config = dict(
    experts_per_token=8,
    d_expert=80,
    router_score='softmax',
    normalize_top_k=True,
    balance_loss=0.00131,
    init_std_router=0.0307,
    lr_router=0.00107,
    vocab_size=8558,
    norm='rmsnorm',
    norm_eps=1e-06,
    tie_word_embeddings=False,
    optimizer='soap_variant',
    train_tokens=726800000,
    max_steps=5372,
    dataset='wikipedia_en',
)
Below are experts of layer 2 (counted from 0) of a mixture-of-experts language model. Rows are named router (the router's row for the expert), down (a neuron's output weights, with its number) and show model dimensions 160-239. Each number is 128 + 32 x the weight over its row's rms, rounded and kept within 0 to 255. Numbers have three digits each.
Before each expert's rows: "comes before" lists some tokens at least twice as common just after its tokens as in all text. This comes from a sample of Wikipedia text that the model never trained on. Tokens count by the router's weight.

# expert 175
comes before: " to", " the", " that", " in", " by", " a"
router:154166155118128185110121055190148150130137088116134128134071141078179147092091127100116120143128138128112091174132186165145119172120129124160144144078140169175104144034127130147113146123124102103153128135176163150118106152138104163122156135
down0:062122144123173141158172181095141058144160192180113182110170113119098195155126180096108098146126131191139141151128070133128130122158127190124103113123147131129134162146158140118157165136078117109203102191127162134092137127137174087152107130
down1:083126128096110045110170115160049159132128132140149116110127094087084157163118088054144115125145129187154177140134131162125144162152128139086060135209101111120159074087158122159102181124095172168104110173125138070156181123088151159160117139
down2:176166098185146104148137161086053072120124094157125095141130163101173101130153129128139148125145131104139141133178088186117173075160112131083180092116052176144132119098125119104203101148161140166112180136163100174144068090111117115135145063
down3:175199089178126156138115158151175123114117140097121109158109093177143062147103142111095138131126196154146137110126127138100156148103128106176082176097202139067093119166110155121118115104112147117129173140167180128083095102100153114159141086
down4:118085133124127200100106122080112148109130119136127119174110112110113132129071150119184134136133066095084111150126163153177124108115143154112056112116141136147171055190077143213162058143114164152161136093131114132130148114091144126128124116
down5:130153130129127155084181069160124155095127090124158092117122142145135145132120195171098111085130087150126100123124147110069135044110104113143166115115114095172159106147153124114121067195144114103176085105085130112136082126128204142087144073
down6:154148122096170138146193143156144111138126167158103120182161121128134165160130113126125100127123137143123145157146134103143125124073129142133095083091076127154118047122168128111142142155084080137139167175123193176087120086098126079041076150
down7:181093130159099120164138099152118209104071137195124064139129133164097099150094122164083139138112136127138116206149065170092065144143144080182110145082088149145139113102146135076128135143162130150156100120175116133141100141131168100116151094
down8:125108129090137081134096159219086149113115123138089114131111138190130105145153148142076136065149198111157043087129113187135106187144110121116126130161145137105109132144123106133135130167162142131095113067100122170169148182129147087180161074
down9:074134082147138144158110158165115122165120134133090179145149149111119150174154099122139148099124119078059068099147115130095136116120068141160106131089097117116135139154153088133090164120141098067192128193152154152155116083180164147151103188
down10:081120143154111084068167132154152099118113141100164216174114180113086146144138110087153088117122192147128101178115111088114136137094130093122081149178085093126128059090166136129086088097142142167141160121140125146130157138123118162117157134
down11:119072147176230080077139115118099064144110088111038133130140156091119171100127123162113144109203160126094135164135128186153201115118081138143131119094196145163128124144144133123101103115199063099131143140166111091157108105141175157154045094
down12:132149097079093186121117156108139194122164172085090065061137086102133122129108133121179163118067089094090145149110136175106148121149119144103114085167125127131085185144168097097127138171150144152150107146143139175139109144204109173217098138
down13:120150155153153103103078169104063155087159166168178091232103170154171183140105099113075099146167115156132150138137177130141116156079130094039125118081105175138118149119124165175095148176151138138133159175096129126144136148113093168121145091
down14:161142144117141125146129128145148059178157112123171095113129105071196123134122098189123105171119088111142102063137153078144094137123121097120093112072123122073092096111111149213156129141158107056135133159123169095157135109142162104058091106
down15:129090142141090110143120109057121152095137149167105139123140166121187157141112128154141078130090168116111148111113163110132160120089112153136182076081112195198120095074162142160072133138138050132120120126086122128118100167125136107117091114
down16:116158093136151133157146081079134092154124078106121161165110109161077125145138138115126095130156089140152147137092125115135168102132198114167130184152104103143187130139119126126168056132128117156138134115067130101146063130110136039071125120
down17:120146118151145114119160072193137165120154083104144182106181133163096105150134160083099060131076119156124156133147133109177121178136123143108161103168124125156095127065169116071135148134146075179062123160107118135125124138106165091177075146
down18:175145107150169121119059168139163145119164097097096080217072123079147158107104118097111144126115135143212154086090094137123171136127136198107123140159064093100153027142108096146129118127117099155135145070113128123177097147121126100148148169
down19:150166128139153085127153118088087178134140117107136087175104056162173154093111056104146135126130134100164120098157115103126128150174115060138179140148166082149170146128131098090152109148065107146185142157073145121127123140129164177159136098
down20:149098166129127126194087159111126108104114161141153133121113103102203109116120126072117091142152188131113194128128138136122111122154117104117208127165104163099101100114089165092147130156150107144113073102114093113091153111113181045146131123
down21:158131157116132094163109109128102099158132127180146116144145126080088109166181125142099133120118153107119088057149138125062171089056095084116099203127103066114134125157233136166152122181104085087101103213154111119095150095148160176102171132
down22:124157123127040146139122146143127124097094128086162079073140162127085162160124122099168145107160116150138145188167131143108091165181163131111113136139176089156150147132098116107098126153186180124191177167145075131179109160089094131124166161
down23:133113111105127182170160100129144177166038085064109168158155141106186108159092092110147150089160124083167150182133126182154125095118167141117133103122213133160146092154095102111097094077072107179131201123127098229107106184111182180091171135
down24:136136110136077101125126132145101121128130092166091189098080085117116158063131115099155180073113140126180141137133138150128166076120116098120141199111146051109201134169146108155115164172146094176129162148111080106181135097181100127159115135
down25:096105153089101166097079109150113206101182141150108152124137112062129127160151166175146167174161150083062109105180104178111156132108019153196060193138151115176111104130133112096128105079070080151114154114101079137145167144156165172082138158
down26:166173136079187147172121139108131148096112176135135080093088145180166107134123146145166099112141163130136133122129148113180169113150117116153146108189153092221128146074110105083197124154080126146150099159072124090129158152167112142145104180
down27:133129192156124097146126163072160134173101116122125131125145165145051117147161174148158165166090118111124099114076123140087132107140088108105136094132114102142076099119139120145092107136132157110088123105072126099143117152126118141139157115
down28:116134136144083117100165125117125134115078176145156058106159133103140087108140128102099166141059136168086159177135091096121133170125146133100126155074143155164121144105117117134135127168143117121168107139143183080158142091177119106137046129
down29:165126116150100115163110108157120135116091129159114128107099160126076076068124150140153105138115148130177181113149086081158056174115083172200160101122161100183118085176126093130143126126138177092114141106205095093175134148139075129085163115
down30:137095154120081148080166056097167143060110119150186182077092117109127209124184094122104117141149139126187156127072147077105149106138067144132126164102123149106183167157119124154145100096172116106157165099159147132104131132139106115095158180
down31:136138175101113156068103139140164131143112123127059094158138155105164162189176131123131112105203110184116092127130126170142109050121132164063140125193124127154103147113125106096153130133112079075168089145126160103160144104127079187156105115
down32:134142088156147125137120100124126144154135105106065087107175120118126126133153140117099080117170154090158160091114168155141117106176081134100149106123132166175172179134167148203204124190171146160175084127091104176101083209128160075109178098
down33:122146120136115074042115154166165157091154151079164148163123103144151123108105129123112100102105095143093140155124126055117113189067177098164170112113127186107183094114137224132147077110135139111124121093095102135217110125111143178135114121
down34:122124159198069183156132113123111108091103117107121113103216108153155112139130118129115177071108101088107146092138144165145115129140141090118125075127136169161100111106131144086105148069099167160128112133074157160154063111103172120129125114
down35:083134138151130081177194119128119102147113130113142137163128133131120120122049139072132161082141109105137138161145149160164085132118140102137143118152137132166137154059145163095141141114164161103153115160080106114137176142163161131178083122
down36:134073154084089116126103098099124133085114096118132092147098178112120117148157086103149074116126109168063107104188079071076133187114160068108129110144145141138164164133124172172105177153179102075099125179117163132122119158065141151124095139
down37:172156077091130182091103117138116113171132122085137101120158090124165170112136056171096110058106139115157169097188153128109110129158098148091161053144043119127195114128074073096153172108089103133112144146118152150135110151114097126159134134
down38:068175155146185068104142145122131146157195198131194209122116106099122132104118086117125093148092176105114069148100157131147104092119088126152108149124136136152104103150134121121122098143160137189103077087115130115131162120177155119104113157
down39:141166121148174126116157111144088154148143120145140148122114128025120087178132102189140128129155160114111161151165076160174077080188083108115188125162141110156100134116088142087154137092086148173133171088091141134125069098118161096105202154
down40:105148153087164111138158132127155128140098092077070174122126115115103077123108119169139144110097086081107089144135147118113143115168132179118147086139186097149135176184142069160115123092134141140109137087120080092144093126163085171083131097
down41:120157149133202083186075109073125129182143144109113154075132172173119117102160114106100155105110192150089124156162107173192151126146136125150100129195170093149074105151100099143154093101118116129151103171077147131130129179071125171169141128
down42:150145125075101130095181108117138167139099120170126098151078084133097145101170140160171168198143093126136194142174111142138070096174109118149150092104077126126118155132185093145154139110099042126148115155139121096158123154116147072113158145
down43:145129142168138127119159103113118148116165131117124157091137097176112119130105198098180152112129086154158130084133122127103176174073092162089151152176093164140124184154104078144102115115163160127129133150169106097148147176185108141117079114
down44:137135150137126072117108150123144103160213165130133126183151178105099078116112111146106156118201137136133156110133096197095060134154095149175092142089134181103145156060094135159115147110170053202085114133185131122174149158119147116102128087
down45:124110154078167148159201158169114099111098037127117160135080185119114078132154148158108143082135131116125220056171121132072087143106127113122116154137084079081124140110128157147116150140134136101099152146161126109144127071143062179120131119
down46:093087122121144077149150160075127141105185102192140161158130109184101073092190152102132118188093161092096125138159098114118124105124103114133074102141086116110066137111162079164149186099138170114134142085123138086132135098096157075163080153
down47:157136178095051111066075152158066081176144183135085168144106109144173134139167080153135122172110167112143122119126111130089138171122172088115153087142091163094076075073113146133120205136131097095142074139146190140181177078144173131140116133
down48:119151095152166145160175147153167089103059132157108114141133145117123106095113163112101119152163120129105147118156108087167134159146157124074111141111212157130106188128150133118129129126123103118100125134093109169111155148152121132064144136
down49:159095159128198202139184084195122142107150186093143147096117161149147135126096093148191131108150161101122118050150105084117114125138149094167164138136121128155101150108107119146195160090068167164106103120112136184112082155130117102028127105
down50:095142163102151153110136156140084148149138094080111102111151092129143144172068154178143122152085171117149037175148175150134104115133126049138124139126089060147095145129127158097150094127138112088128125133187179143117162114174083137179138088
down51:143132145166162111158126139085133110090118157110120105109172139140163131116165110102108132164156075152161148086115127102083151096160140171146095173078131111159111143135151117055145139158157129093163139141136087128140110111171120109105138143
down52:117114105166142133110106144080111121103119097115181139152082179211112075123125113085176129104173147107143150119161057144130127131164063129198161098100112138059131125200137140130108155156131086148149164152147108178204126110135109064105133112
down53:085173133133162100120122127103107144131099127142154125112140103074130186110128129113171115121099112138179202109154134109192144147153119125145073121129072105122119134120135087099152123131082140142117109127171143148204147098122143132156136147
down54:075143159092088170046123136124158130106116104146130100186073161105183150105153173121097147073142136083112149128087109087146129106198139136155108120077158150092151127100129115066161142146112184108099096128143111101062085140102145138162143133
down55:125117100130157197165174136112130133103172162137193162096148190147155111127135098238089118115124175088123149123080154163137123168110141110131100131108117118090102118110096094075094149154187132133125141212135161112112187172103151187106125176
down56:098127118114162156138153138107115069128101131093182116092041053175108128092141101142130164158140118090152080121139127101167171119180129109142101126128144150172129145158174117102118132084085166088108104126140091170107103076099111144109164147
down57:135073151156097149086165113145127121124135116123150145108152090143065131095086106138149150134142070154121089133111147160064171143109158139118099192119118112176127185189094201148136063166085160079125139146099127192108170090160099125146102135
down58:126132062160105149136155111177130141125122195080150164084146106133113133182091131133161132159119137159133108106116079085097116159107144166098160113134107150112106141109173099131155155125144238163159170116121120134170138123067138152142053116
down59:075172091108137121095122175178146098146127123160158144069149112081130089103156169117098151092167142107110109080127167159173114095131075102075140075164161148086180123125120134138122128065047111157152189142080080160167111119079093137109131094
down60:099132207073137133078122127113113164096040147154194188131100124106153172098113136152155118140147112079130159081142130131127156118149101163110137124124101146150139122084089178199154152122057104140147086125198074105133159126148146133126129178
down61:081139142101153105128124120143124138100148099114154139154175117100102136177104102105174103106124128161107088084120162091164058150126107103124148170150100071116203190139160077097106100127134118109138152163173121119114112102144099123123142216
down62:115153115165121125186128128145145120104075122114155164130121114059148165085176078159104150094128117095154192153054106142122161116119100150169138134194153145168082196149120143144098088122216191133119131079148122124099096172110148132124213134
down63:092108113064110127184067145111084136172119124057080134184097142142091130164089121088094094107098122063114132191099039066156125093162112133146100090124103156160133122098107206125145152143082160170130122094094148120174115160137112177108172104
down64:111069109204139134162080175144170094130077164147087163125179152126082092080157065059176124143059163087118150181100053101084084095090142096176154118198095101206141149124149161130095136113125149132155128165144130181169111102091116109160111157
down65:074112107146133091145127182106148106116170172103164167162079166136129122129151121141174113157181164174143123122109094127104140165140163165133079121144042142117162159137148111172138163134095098224148076171131184094184135132156179161113121152
down66:110122092140144125112087185090135151087120162175154132107150141153122141119172138097110180176168079130142119102142169108093140108123126114118162116148063165099149163169121137158124080161079103132119116113168053136121141119092103118150076173
down67:077126094124146072147115094104125109166156083138066153131121151136134133157136145189077175147096142059178156151133123099117099118091167112123118113084143136180188114128142140139097130106183133068111107090127146192112139096104111092137120074
down68:133151154170087135060148103116116195097201074097106159097159113110135148149110169089076175127118161152152149109154124144088146135085166087114186099162095085151147166121129174191189121161127100123110142078129129136129116158172154112136106140
down69:171119202144143125124130147090144122102140067072114165149151139109105159105119205123095144118175124140152127112139150119124134172119122167165158169168155133078098121159151079152107121157134085165079084071165140139191140106132116098161164133
down70:112196188105123140143102164065140171131154142115112063148077170146153161069177154121132150187117098094115114159108174120078158139164157123169120116139139136127099096153129139107154123179106149085125102097155125074114133128161142161149078116
down71:152135158116125135110077147122089165109117122127117144117156131172203132209124131111072157076101170103162072130091129089142067161113059090188142097057116160125139144151140068157134118097174180130098117159107185119096098117107091146091198124
down72:202119129125093111168110100181076085111134093115077176169110143154167136157099106127121158106157127067146168160085186181178080097136178157133098151087131038107134117117129124168093148115117188110128093169136113163149136114091176147117166131
down73:094146149167175079046109128052094148135179125109109041093181109160184092128200151153104127125170123090108181137095122124142163106107091090139056157152068177151089148155152073147130127101191072085080100120080156137116103110157170110137107150
down74:093134116172121131135125124066125149105146129108112096165076160095092125135095118219152148176152172150114123107089115107133096138163097155113110121150093112139062154140105110135176113160133096172087148130133131121090098112138114161137156194
down75:067119139219074107089127094132172098151106106141155193194125155112094209140117132137131119139151129067198063089112142184169149127169115090108050138113124065136151089116104164099084151121183149045099124147074109088162066089127121088166118134
down76:119122134139049149175121131113169155140077138169145130112150071136117148107149114139195132149158071125107079136158164113072119118111166119106130165087127125104174152137080128150116158178088115117072065125157147129155113133113073098122115160
down77:118089098125106126089099137201134123175124094163117099118061146099077109079118127092123159109123153155132179201149152182149170114131137132145140147139051184123081142125096142222090127121125085131147146132163122179084074197115170110117095107
down78:133167128145093166132081110117127125161105159182147144061131171081123148140162167144094162175199120119164092119121107153149143163116136173142092096162112097123106126162134098111142171154136129176105093141219127140088069133127091141134039106
down79:160101051096126126175136146189086129049143157135106101150122120156138157128068112125105140110171174123124164106109107159162167152152174172106159123083057149128141097134151138148153053120117154113181089112145087164142171108097104127128197147

# expert 219
comes before: " ", " The", " \"", " L", " D", " S"
router:215130100096109077084049065098143144110174100221139157133107118108156106162142109140089158139126081125192155094172115129143159132146177126140146114085122067136098071136082085163126123110149151106089104123118100174144125160106119135142181061
down0:130098096149155113171181133185137073078157135152114117059070155120126103160145128213146189091085128126100048160142133115139090175121153164147165163080112129116158127150076114142102120121177159136101110144204121156171151184105190113120144091
down1:151093058128144121110153113113042120173102123142131146196130169144102142116144155113137071090115131110125104175145111172138181105155134121095136125146145171168139148097101132108082124142159137151155154134143137122091168166083176092116186087
down2:124092133084109087182127105121132100136143106136159156165116147145097166180119091138132059166119109148136066126070096138162145118139079182136127130079147102186095104158076127122169146128197119096150116118099099107168153170070124124104101100
down3:175147161055183077175106120060123134079108055134132122165111110154173115169200097117106121186158156136170157091126132134117170132111063138085136089119147159120122124154099117119075134115129164142097161073111120065099091095112101180124138107
down4:108172110109140113189107117121092082153167170150111186144103124088113117160120127065162149076142100104143091067062165109127147123145095135121138100136100113170100155096172129139169120088168095125135152080157206108132104074075160161129150168
down5:107113131116116192132126152143143156103092173151148116171183102141099107171171155039102157144133184147142193135098175214113147148130137098131109105069147146085117107135123107112159122128110163112166161121179132138078120106143157112145179172
down6:115106146127062165147134115094140113130111193109118132132109079107135146132054204101076141162151124153120142128151082190107099127183123177169155157116145160134102129071182105117054100107145124167135096204135093152158141044181122181104188086
down7:114128106116113157104175084180096172089120125134165118138118147096066098119147078125153196135066165073082116087122112117115078145127128151134133130083130132154106091094147141157079155106087160104117132111082162117172087174149097122165105142
down8:184078136144120132143153134104149108106145135065173123087177114091144085073151137209160189112172107197122142114115150147063153110123160131125152202136140105148082156172113119061180104118130178094137060166085105120157124128125132116136162128
down9:145183116143120170141121131154129111163131144086070080126116110145146144146130149071174081112115133154118110152088161144123092108172121127053111148111202084160115145104107205142154165116127076066098099168164186142112168144148210104135071160
down10:124146142094107102190135146095131178157168105088150126177143128135130091146144123120109169108122169132109133133088135133059171131169118144152161110099114190071107156146128146080202111142171113079108125113113089176119156148129184095166112145
down11:137082142059157081084136122139120116096070120118174189091137159106128142187108126128120106147173141147136146099156115163091154095134081163089128132145048129119093160148148129133113148086104160129142139126109177125125079124131084087171121187
down12:085150114145077104137062073111081149102098136183169170119178205086132133180136164101125108091166074129176123119107124138142123106110153141091142118100175075141115155133086147163210168124122159103151044134204145149198166124073171127144108127
down13:152132073131079061232071129124117088145096094134131129157116090084105121124146129118127140116153178165077132100135141107157158168097072069134167131117159171129172149152167079131098152104131125158093100104136049171165085168110115102171136148
down14:094234108106124182118156165134127119151133177135136092103166140144197167142094161102087098117035156083086102175104119095150111137123126110137100114138202138115104156134126163160132110128079172135156141120092159119142142143144131140111123192
down15:107106169091100127124115129107130137157098089139120106097093165058110130139170113168125118171125109098144073084181133089119197118121100136145076143139044076116133176102129144105123136175150133160164147131162180141086148112146146182169152127
down16:089113088147166133191091168143137103170098124109122119111172126089111101125122006170169140177104108072126063134142153113150124139154181141063104122127152092159110137112123114110096105060124103141047100098134077094149117145187144118149154109
down17:130156132116150202137156106149136114124165128155105134150126117112100142112146128143108072118121093080104138114102194109148122127054184105107184109169091115100147109165138062112084126136093083206073113176122074153120157095102089132138109148
down18:115096154106105145137138138135086086135156148149174158148172176103136138140085149147134071117141132114185134139150089120148113158115134130099121144113128122140133112105185133098152130131181138097122070123130135090137167154102129094065089106
down19:068127128061144057138149231117127197174189169125102115086159134154093132079135049175137104117122172119097151117102183118175134194119154111182108133105080125118097173054076117123165130133067101112114110192126063136107147119091104060138187114
down20:178125151146123129151111116098119108136181164138113194141124119138169099105156107170120096144144090162154126103148132118104111140155188112137140133171183071153135076125100131066101140083087163099078117219157125163135162107124118121137124017
down21:125116115147095015140081144085093142058131130133102098208144109152145198126144096106122162060165130129171110178153095154114113158144109135185133098129084125130101108172189137085104092097139159130120127142094076121129136083136155103074126105
down22:152176098085095142112092136117176118153112066118140079156111170166124165161020128096187110131103146083142141145134131105188079136130112195097128133165050196158127130179114091108112146152117160121160185094090158155212179129180092147138132107
down23:081133122122166107165170152103154090074115084143081106095137076044121181143152155146150109172133122126190089118119094156122131121151146170101098060081162133116160110174138102120145131110080168120149084104139102115088133076114089094144105181
down24:133160167086122066137115117134107141161126110189138167109113095154113112121161092119096089137153147132166155132111078123097126152115072121139175112156114157118138127154165157147130174118186085146035120124144052101155101146141105153103155101
down25:165152141156036153107129079113157157111158179125096121118126183150123106106142089190114140111114120156119113191154122184133137148095132124104153148195087155191110107179144134067151167156103144092119081145109187085118142138113162133117096131
down26:172164129081152145131092187110097144090169119156126143117138114125072081132154061173142112181098123187143180149091157073154158105139086128143069101132162077068098109141102088145150141099126145135139142101120128053173124155184121147091106091
down27:157143075116125192110119161131153086095076138123087164162127110167114099083129136143103062143133103137094075203167112107133096147137144111093070100173103175112165074130141132112193114088123131149108136136134153114110111155089115093107172142
down28:141092151111128094127101119191154068124161112148202174162132123161147134124128122181062219088116149154101142059152095142115128182115185147111110119121154136093143113129184118091103107110054078110158153132066146128157121102109186105154123097
down29:083140145139136118144134131094112151121092094159120140119138188130132165168138142073143124185070176124181115107138069144125194114152122156091124086104095143139151114185171203133127132186159149150133058105123128057138162093128097094202160106
down30:121079118185162163065113061142144047153124138142167144132126131102154092129104170115071095157104136157133209118099115093153138093119125097125099058155101185105123142130139144142109147075128090130138132169071159200131138165120187115149156132
down31:137154116158140161081159123126118098114127125069159122118098169129119103152120080136134178131147124131149163111102158094131126092097108089168109148126189166136145189138160173173075152098188117092163137132127140123146145170102129102155064177
down32:158112166111146165077092120072196021111148031121156181121074153096131117090103110139125158117148145126128209081113090069118110106104114064118116135153137171104168140131112151199139106064122155120121153118091173112089057119115123153100080102
down33:094099129145106096193139186169062125114160141121119117123122130103092129147143106140124102091093083057124099188136097156111144163105117104050161166113132175094123146096136157205156122134130184078180113120169157143129162162188199132166121111
down34:057130095120088123189129137086113109080101114096161201183080103050146125154176128176097142094148121177171159141133176100129129135164111111178109220090084112147129140182093142132107111146167059050130159175150125082094105160183177110114126106
down35:133090105109103092165120104147146166174127156136100090128136112174153106094077151113112068106132125104073105164120123143086131094141180161119137097154191086146128092142141146095186091147095160084122161138146084163146133089119169086185135149
down36:132208131135131145204154150125160160090084131108113086152061137132071130116090103172092145117124099114135135155167105108134021147096112123054164189175159090097129158123096188094149107085134071098114101144135167114101169126159202092107110170
down37:171093150101083120143053119140066122134112046160113099157102135135108095154131142120145165105145114141087116091133150110117119109162094119114078079138098128095103142125130154130095054185111119176050137179112119132171122100171112152120134102
down38:220127148162152056117155121133105142155118108150170127120093139216129081094150079052130160126172144136158067146118079135147103083039131147144049103088181110124119118116065133130124101134076108075149118088146125102103130170141145062180163186
down39:109041111066155114093137184148132121133131111169147143121137110139212181199155155144160174159126095175137131126119108139100124076160190127090129173095178113127083064154096087104099152135168147183072134129173159079078092063066108089144154135
down40:116077100127153137143136110093105208109092083088146150126131067204136125124130102134133115186142061144169073102096158085133187132140112122116149129136167108159146151130081082091092180139113102119074175117111093137120121163138110208116136126
down41:110076154137129146115163114157083109120134161158141113117150104121063127129071155067143180151120081174041135095161111144151146133069110102136115156171126077177135102167109153101154159118108121118182141076092152124187167137204123184127140187
down42:104100161108107129136087100157084209108162123139139158164123145112150160161147177127095162105178074153117155103147138100155211101166144187134108139125091185131144109098137117162126120146167101215129108183133180137131202142094100116121080147
down43:087147137153092107141104158115238129158193141150168135139043123163091116101152096099163142187090079106125086074156122176179100121142163105158106141131079178144189071153111161046120164140102106077112172118112113106172129181115098137108099103
down44:111161165101091167145167165105050096144118168128129119150138130088129140095083113093094159099198100046130135160122187170108079111166137119220081106155127060134163093129116087102168101120113070135144211149146159153098169104115160156093113070
down45:192098125170151151082067139144074160078166146064079126121067106161193175111158135120120166107187098136111158159105059136159126119115138110143155109138091109148116088138136092163113143183061163103099112102095149144142144155110146127028180153
down46:106104146111077208123147072108112170147104177191116085080144126164110120142108112108080130114148144166108132112121159146093120144130153164165132111088130049148128132116116167134139140060065104136096099079132181106161105119094129122187153188
down47:097083073119137157131180146108140124064106169121148096161118126122150157122126142106148134125124130106130155157189117090147078142215122119121123120180128068173106075133121122079162095148049091141136136162078177129109137088069100126131097155
down48:162129152117155092117200119132140153094119148130147164148135108115152133134110121129135181139147141115164177142144166135152139136093140086125136119154114121111133107137135079113099164116054139144129103156108195150154113067122161170100138062
down49:136140169114172093148126143142108117078192106134069120087172145151165150104074157154102147122084175125147103117120076124095156098188081161136098150153078119141117136104099186115137123094095135133143070105167162145146151124164125062161154119
down50:128118116095137085104136114098179133103089109101168129136133138068122183143140133168053113112113155138096137114155104116112198113147134106160117114177134071096193168152160123177098111159130125177120127103118101075077166116134123119104136145
down51:104150085130143099089160120074110142122158098133159111144108148091144201088128114078137117092111085134080125150174184142156143138078125128181081073172162130189156104176148150141143081117126181138086123110112133138166236105093123140098144052
down52:169139116048111155118115082183149060163154150134176107142108112163179048122074153154135104122183192123126119171100145073106150157130140161152122096119157137155204122104071120065136170158104077108133115148141184092165061125084110091118134126
down53:139087145176158111106154141128119149113162163137131090068051083155158132122070138130120093187093109127126058145190127176203117147169089140115110133101113122142216082133055107097147131122117050127174149124076092148107072141150085074148116092
down54:142195107112079144102175135149178085132146093112118108074126148129089102145148141145111112126145138152121150161080162100144126171142090104150125167149099120095153139109163143108138160139195141120090104144090144162102100108116135130092095146
down55:089144055114084099160121123139112088121096084134086065175140188113135125114099149133126159081126080117146108134180087122104153148121178122080122146135143132104079125115147093162114062149042097110193146133136135131130113119121146099119150114
down56:108084095153157116035172123127151107146116148127159092132178095191146186118123149123142109128132142106103098171150138126101124157109133102105136138227151136125153166093148115159149208099127100143174116133118139108136133075112099123140120152
down57:155087177156092155172127120157086190107189117145075120119115093197075124124198164132137188106139096147161169066142100108052135152108093168083149138115082160130094130123104173131147147117152213110100125110108151108122153107089149132108124124
down58:109137104209088100155096125090122123127162148145134122157154123141183083114113163150098106202155161134102133135094087151060116077125113145120182173115149135143133152100130137063130122154156140176111163100147089115206101161105112109117128075
down59:111100137119087124120078146166101156137121131188149160145164107139132140195143168073177143106111119176081105131087108048102157157081133157139092127124147105126153141115076127159143083113189158142172192131076163121175099105144090134146150115
down60:134087123136078116114141164093088119126119160152152064099136185134155077119136104087139109133105124155127087173120133166142156144065032160106142157091184144156121105137113126152146109156149157181090144160099147116124085096037070145205168105
down61:152156119173175124148160192142162176104141118136097135043102101139083147113136134183157091142141138111132095131162091185147144148160149163147178197147163116149117134102113117107096112116103168090103087114129087172102116150170147181092084108
down62:145163090179137159099107125137143110118083156144128091062145118126079096142144119203139123146158100109087116114152102170154101174088148133074162077141139136117113150125132127125150164159094049095150135126165157163134120168172117137155125097
down63:098083164107090085156099140087093162089122167133158114147119151177085099151081105169094111058111118108148100118091082156145115130150127129165116135096113081127148107186179122125162145160165090133158107137141103101139115110131104152183113138
down64:078184101115098213141138107084129103129137117174155111119121100125098134159122156162111134148086092141120130170179145081158147142162151106151131122104131111155138095157136185105112142130077141114125129111097149128115173110124192088177113189
down65:172144116162083088160056113151125139198115076151108142203093148083137171146073107124087144106097156191155110106102189095134137087070085110112156100186113143151132107153095088108142101130140134145107180122111096055144174128128115103128173091
down66:001128129163121172109152161162191175177140153121105130153161118145095105071163129109198118113097154142139109133145176149119164101116151126154050192123088159163078083083100151051129166111101101074147116110163132182127126111103120169158153116
down67:184096124080089138145124089158154111069112129121097122131138130182110108125095117077138116111145187108090128155126133123168200145078108132171136150097163165125101179136074117123165141145166143087155150093215061091148095118163154162120176143
down68:140053180100105137149140140178123116115115136171104158178111109076169065167127221110111129156090072141144163104119091163172133094158108156107132121106128131106115171128111194116180145138164165165134166100145116168125176057119161129104107118
down69:169116142156137184066117122159142092176149156116191127145149161152051142104110103139164139142136119158102134123066134194179114089081116118118106123101213129131088155162110182161147106097126153127108173124149125123065144112188083145117070192
down70:148165114185130077124190157096223137078137168156122145097111116106104169153158087081168190196077179161118092126091166141137142164103144162154113117117159112096137133137136107147146171163110124105138162132084090137138069141148118156179116137
down71:078166137071151169093100178135192131163101079061178122091146101119151109124097127173084189148099149058089146158149156111172089104149140162156073119098137108081129154130088074159135118088058087126157193072134184146088180113098153149087095105
down72:127195072073112125118152138171133123120109166170135112091177114109132158102123192170135125141156109081150118158131155126072146076146129158150059087100097056105131170115150068117132089195109100119172166129093082159170089088154206144105122120
down73:143146134123131113136082129136081099146116098111176117157123128137114083107115099097070103127138086096088135200164094108092123197117164125124121180130128100149099149120118079152095190133122114173120117132068140164117133174117091100152036140
down74:156077156131033120132108159098102133120133165116137100175096155144114100125065147121125127111109111172093111200130173128157117205160155055105109070123157130103171133200098134120154099155108153111130151116139201118158136093104121130140168131
down75:118106096077090187133167108119130172104135123100180160131189125155148129153153147171114079124168129115110129061115177099130143115127164163153214144102101101100069177105111098131152138152152093155148138122163059122169146141098063119145104110
down76:195147126110065125201154154200124157172173110141073085094086100145142162138157120150178170166140129138146113146108127079102098106169032130124108134138060171146126136172154186134148149110081141133072130134121129047077124100153131133107136168
down77:089125116124126171169076148120168097122152189129135105107092146143151181102088129138081073086137189156148030157097116127179125148084155139123158082150129098129146116112077124145101079143129070113162103102198124133139143134132150089140158161
down78:115107095092138200126172140123140178122129096157102197174165074092161092079137097116072135132150109109101155140127149094154183116145116147153115157168132142135119102049125026128065132114088142145112080081134095156143105116136120103120111100
down79:143187143186152161130115125077133132158084145130132090133173070161097186157100034102173158098073124146120153116125075117111094097135098120092103172133092083158104167136081167177160117117174110157152156127089119058109161181148085196158129144